{"num_hidden_layers": 9, "hidden_size": 384, "n_experts": 24, "experts_per_token": 2, "d_expert": 160, "d_shared_expert": 256, "hidden_act": "swiglu", "moe_layers": [0, 1, 2, 3, 4, 5, 6, 7, 8], "router_score": "softmax", "normalize_top_k": false, "routed_scale": 3.48, "balance_loss": 0.00687, "balance_bias": false, "router_z_loss": 0.001, "init_std_router": 0.0151, "lr_router": 0.000338, "vocab_size": 16384, "norm": "layernorm", "norm_eps": 1e-05, "tie_word_embeddings": false, "optimizer": "soap_variant", "learning_rate": 0.0052, "beta1": 0.95, "beta2": 0.95, "batch_tokens": 32768, "max_seq_len": 1024, "train_tokens": 266600000, "max_steps": 8136, "dataset": "wikipedia_en"}
Below are experts of layer 6 (counted from 0) of a mixture-of-experts language model. Rows are named gate (a neuron's input weights, with its number), up (a neuron's input weights, with its number), down (a neuron's output weights, with its number) and show model dimensions 48-95. Each number is 500 + 25 x the weight over its row's rms, rounded and kept within 0 to 999. Numbers have three digits each.
Before each expert's rows: "comes before" lists some tokens at least twice as common just after its tokens as in all text. This comes from a sample of Wikipedia text that the model never trained on. Tokens count by the router's weight.

# expert 4
comes before: "1", "2", ", ", "us", "),", "- Genus"
gate0:490460478525494496499515468498498473518494538507508510515497438519496472504514511523526475486467463502513460509548492485501513503479498541458505
up0:529485482516525519505518455495501502469475476467492471507510510534485560496545506530496531460503518476505527495505509480483505551491491508516455
down0:530505463511509474516494531495571509484497516433485485520541526494494520533455522466460554582504498478474520530492522447491514510523513465540499
gate1:501464510455510491501479499486501508498500495487495479452549482458496523503531489513520464488553481495481541468475486489524490481487497451505507
up1:522498510523497501494488500501446526500508484502520501506524519506502510508500522535499483493467569567495563513503527492506545513501481541495497
down1:511490490545515487480502459545498491490503512499499475502512499505451504508444500516515514514490498515522463450480475486497501507475509529507564
gate2:514534531508489520476542512504515470495524501497519538562489494499472511507509490500492545530484531507517489456517445491495514504507478573537466
up2:504516485467496493502449446489520523496511488561515467506501505507506489500468553528425468501525503486500523498490508499509517523490510529547501
down2:513465443498503509501508491519505500494557545502486506524490482452497487462538551508543569478506495517528549447490474522517499449511421502500496
gate3:489504503524566497515496491512491496530536518495502462508476502463507508500455486460480471483551513486444523492489505509497508486475490514465505
up3:506468455564499483479485477498477508474520495507480502452489527503493462490444530539499471484521557502466514487481507520483452493505509534546474
down3:548527516496480487547498519513530500474511485497488520501520481507545501484533502549431478482503502538500464488503476481499460489505472476512496
gate4:509483522503513477489500526526467504503462469508514503499565479495518495516559500465501461515528517482495513489511490518536526532490502512508497
up4:462543513549503500494474500494512448492490537550476487508507442517497512471482511492507475506532518475497503483516454495508513507524524468493540
down4:520460519501501544488510474522509507501503487500500499498460496494474459498465502469504526522506497499534493492525450469495415527469493501498530

# expert 15
comes before: "–", ".", ", ", ", the", ")", ","
gate0:489534501514497497453519519504478496477502486469509478483533513500522483525476479444514485492506525516561488504500514468464519534511490517545544
up0:503472502498541501520479527491499484495534505495475523527493499558498499526510511494520509501510505496520492490472519531493567500526499506484480
down0:494487497487490490543478510489548487523484505521543456493489528492534496531492494492499500502497473511494551518439485497504517466474541491445495
gate1:515494501512461497527457502513460499501494505492498476505502459496489548474482493514485482504480459515494511475495452478485531531477466512496490
up1:504465495523527497485518493503453496465549497501514493529445482486500519472504477510460547494507525506494545511490493463465514525495556560534499
down1:545498488502496520528492505500507489530514537493522535513483419505547484504500517484470505539500477519528494467490536468500497479502536470471528
gate2:493507501519506532548489537498477487512513504554516499515559518500504456496448497497435481497529476502487446466492437503489516499471507523480536
up2:562515562532495509519498510503491527494514520463502503575543498526549480501427521506489480494508456475525523494504553487504467492467501482544497
down2:527509498496511508526474530497510500480453537500502527502531520516501467563498478507531474518541508479502509498470502523574470486500509473490545
gate3:455541502500504500486501451504497522505434476474511489497504500445476520532483491472519526457495507523535496460481488438497497486507491494486492
up3:479553535481479483512489477517486467503493544493497465508478533509494484494525491524528510507458522502477528487501482563460504474467479447507501
down3:463485483515479496484498500477504517486477490496496492507478482469493491499510485465490479500498521499478523463456483533481515507559473487499473
gate4:506511435493461520534487477472503498496531504487551452502521513515500493469489517508545478491556520504501488496484501531527483514480505492471502
up4:494506461512501464482520485481493463519437493547513500496506473475476491486493502536515490476486485534450510506452497543461468483489546511491500
down4:496482464530453518465491520520514538484483468495501534489467542503485497473504521444582509515501463542480476515479511496507444483509520533503481

# expert 23
comes before: "0", "1", "2", "3", "4", "5"
gate0:473555499481539521484509529500482524540498457483502481493479548500529530518540509489528497503514527495502493486518483513551485475460470510539518
up0:513561542500530507558513489563515460501491500481489509496491463512511481540485486503504543537491529509483506439473504491541493507533476516534518
down0:446523499406501529540565521475503520497528497510569504447467481499444495497495482483471489471490530501486471495529607524492488498520500491504506
gate1:495502524473450501495497505499509495468465507551458534516500446490491493490523491518494550522521504497478496459459500469532540485440524502491515
up1:503458503441509517499506488497479477537538486511489547484474500516494500521470523486490543507491501527483460520499479493562520492500501476513496
down1:512524499500562488457493516483499556555519514541503527504508464562466465494510526513461528507501492483492454529495485502458511518489500547481479
gate2:485505485499471530522541496508482469494492539496499528509510508509490529495529504450477540527525514500474508509463528470500442491492490472450497
up2:477490508512497473519527488501505511503464476510533486525470535528517512523482472495496504519508516512483532502549501540556465493491518470559479
down2:553485500500483511492500478520487489501502538546483502546454516513440528516490529503498506447463498498535512514539470535480547449487495537493523
gate3:491508508497507467481504550444442487525513470481493498476493512517505554546477511500507499477492479490467497494531504485476484537504523473470538
up3:507441543515500482489497558494509514478524484462517515491520515489474480464520477502485480453478514501482481501526498504471507457544499497539459
down3:530503504530522495457521505506497569487497548470497439474541528454533485501502470523507489538464518515462449518489506498497512511525475483483521
gate4:518486553480507524458485511499553485506520559496493511500494495480491501527504539462523504453492480502511470543450531468522503494518526517467492
up4:449517494483459500536508495497453486503488469530509463483478515460487514463532489489477457485500465488477496506548466546524546498537514509497466
down4:493476480517544500506502471507479542530480443500474526510493470454483477495513518488496502467505507541516497508474484501517571519538458479492479

# expert 9
comes before: "| ", "-", "|", "- ", "The", "\n\n"
gate0:517500487467480502484480521464509521565455473498517486515513505491520501510514532499503534501506509523514505565510482560509508468497509514480511
up0:501478485525502502469493514492509512504501433481502501513497510530513485487520499400567496481470513503455489517525491568562506505508550485491503
down0:502492476491554500469484489490507522531510459529523506525518522468499490527504513494514476477485495426438517552456476478496485505491507517503471
gate1:492519493539524525462498481497517488509490556506497509527532446475507507507461486510486500476444495491494529495500520458480458511453535512459521
up1:487494484533529455463501527508518503533546567472422474524557513451466523505469498570491493507504482517515501505466483512472483505504546493542510
down1:519522505523513502438524530501505477492550546484520506513457492495504507495496540492468474482498498520500438494496471500488500492511517522468473
gate2:529467488511483492466494496527517549489462463561499508530463470505480474505495531477484480447487513516495481486502530509485492546498513506485480
up2:524491458499508476505481511482500535517493532528516492530495514483492486525486470532495484505463560499491510488476536546488508516493499525478497
down2:507516497492497479467533524401495485490498486475509562513522488526495526488495555504513498502506503500488536530481501443507527531495501500494499
gate3:509502542520508490504513470515541508432527463478491569499507501515506484452484485505505511485469497506497519495482508488489512492544515467456513
up3:505500528493479500501510495484435515496434475413517475539494483530527476456513459496481476549490482503456472503496486500500507508485523517500511
down3:450517533562504529466494483523491499508509504516495499466498537507473516497510486523467491491515523498521504497474490497513508486518537488500498
gate4:470482547499501521478459523477435451509528550524502504460493478529476470495491493487523549464505478504481474488488525503489513530494489505493541
up4:507509494524515506454514488478543510519478505525461474495494496512475478496507520504499516487501502488528489531488498472503535503454474493479542
down4:520517518517483537479537536483486573506497522515484529516436520518530470509455538561479509519518489513492494473460502516523491452469501519502454

# expert 7
comes before: "\n", "\n\n", "==", "===", "| ", "The"
gate0:492538525524508472498521531484498485449495495502479512482499508466535491467524437497512521532517521521482503511515483539513571530497494501505462
up0:510485493512500481485492482498521521490511503490511510540509496515504436505487513454496479530513536496413463499515437472496463514471472538493497
down0:523501515480516451489494497513528486480501489470495495516480506464513499491507495493540523493555463449477500487512501573461482518521498498512505
gate1:503507475499502512526521459492498522501495479465504492462529455506465499472540502469500440515503492482455411518501463505508505525467534468568534
up1:517487519488521493450518452483522530488485486465499509491488520548507514491525499485507477464502499506458500498499471521497474491524507526483491
down1:527495506508489512514497515499465521495501545532461504500471555545537480496512474502511498496533483534476498506487536498514491519539491524486522
gate2:501519541516523527494538437485518473506526525504474489564501533502501562506538493496471497496436526525499490537503449476502469480482512495503502
up2:557487476501425479451493496532492440481528481514499488506471491485459525490531518482500476478463484488482449489474519468500502523510493539473518
down2:527493513527485498505493491492515476450481498550546479493478457448485504519488527529523468527508503489541486537553520531472517469516503518538500
gate3:495522515509501487586513494503463483468510500476491479488501509501477505469523502510501497527465499489526486522474480500467481484530505522510511
up3:453490489457539498509489497462487468555484543529465483484472509535495511515526527483460462527495515480507564484492536518524481501496521478510487
down3:489480488498492494480481516527505519521476503493460497470501466502509482542493517505499492535511500444503525445477503492539475517492537493509502
gate4:477522448508509459486494495492508511469520556566477538541515447512477494493493504510510493504507533442516530511492558536486473495495544476531508
up4:485497487487532484497506493493544516494429500485442500466485500518494477515501479512521465456416529448513509471488482485507518526547513531462543
down4:531463467501495501491481472512514524488495462516508510457515498470452502515524488479490531478494498488463514491547477395468513477495513495510482

# expert 19
comes before: "1", "3", "2", "4", "0", "6"
gate0:507501506446515522504523506530555508502488459504510501504465476516509501486468540532490533489512499481498477476497503491445510530484517414461502
up0:494529490501506456498499495497534480509440447492480502467501492497517500538502506498484512450495514541491506498473512490530499496476499516489474
down0:510491509503510577459502502512505507509461500507521470517469507525508490482518521491478535486510484504553528509504521582505434477489509521454545
gate1:461535506452487524454488514493502501497525496466499498526482541521500497441476518523520475496511505567506520499485529490505471468487532490505491
up1:421479494515490557434518469505502514482524484470507504499477504520514502497492522491564517467495548472517503505485531497522459503491477477500479
down1:470466489461510530466505508504484494559520504506511523535502513527522512506498503480504477549463479463421469501494575492485479500496516502504471
gate2:515521535494481504520462487503547465469528499520529517462486509506539475449475499507457483500460536557528502531567537444477502500516521490513496
up2:551494483499501492500519499481518474501517457483503450509510489497501498467508490479488482528528498506489551491512473533517504489524458502460486
down2:523498510474469473493500529494526492469489482535458500488458482433509471502487488509502494512433515519491480505490499493470526512483452501471524
gate3:475548472459515511490495513476533490503533475488516519515519497478504501488500514495510506546513492519509471527488511504518508478519550505496451
up3:556484488462480472486516490493510509490492475515498486510511474474481493487507529491497474466500520502507497513448573500490473493518485433516511
down3:502512464510530518494485481528517498546495479486492555509494482508462523487484497501523529476464572498485493515520453534479467478501425515507507
gate4:531523502494500489492486544446507504517497497487498510457466481528498505505516527471515526519495539562500586514516531519487500470515560490481489
up4:500466489476489524518455509476511481529520486513486518512561505498497527465517495537456545502522506543496495491499523503569515513495498483478492
down4:481488521500490499489527510483457497505544475524510541494498497513508556518470464474505527499497466514546565516501504496526484494475483508500482

# expert 21
comes before: " | ", ".", "–", ",", " |", "; "
gate0:509572504498484483500501519519501499499453506443494483507508528494507482454474464505517477506497520486478514484488488507440489522519492483493461
up0:498543505522536506506519515505502500474508481533547500527515489517528464516528553549508497500491523444451535534537495517479500497494478519515530
down0:481516513490514548507521488509470475498495518500522507493538503482426472447524501532520479512463513483519479501469470504491540503486488504492511
gate1:497519476483500523473468488497578489498503526481513511469545497503509484507471466545551534491498496549465500518535471548517524536519463487489524
up1:506516536500521478542498521470480451525479491514542494452519490459454489507508468474543492517460497501486469502468514498556473519485496510483502
down1:521499507430528503546490539518516480474496493476504497468469549510524501456531496499509482503532520499466510500494468496497470467496448505496518
gate2:566475505452475508488501466467492500492542508467471542509540499491492498473499544576500511450509512427503476516509493490462494512497459432548499
up2:534482516496521456482427481515504471490494512517492437493484468483462505482512505483514545505483500525511448500537466475507494528495474483498485
down2:512508462486478450503507533460512519506518494481504503498489518448547496508461509476515524522500490574447477501506505542487504463473489496482502
gate3:492526522525547528473518519497514523482493508455494504490512495539501465503519507515533454475496471468530515553516515530436500537511467492481539
up3:494501499472432509486519451505491513508500579473501520512501496462483536513485498525471510556514501454492491456436485498513476500451547460506500
down3:506517490476502539490544498511502512495498568502480512443489476485530505509493520534500467506478531548530522486491481485474483512531492464516517
gate4:514483470476520481528463499491520525537476545534470492544489475507518488479505494545505496522499510512463478495475523501532484507528502488475505
up4:444524484556481508486504454519440512473492519536504485468499493498480487526500485523527486482527472477519474505497507496476488475472518476470512
down4:481508493476456517534498455529539499508554541510465474493411500515509515466489460494480501483543458478532498515488486492521452479504478483525508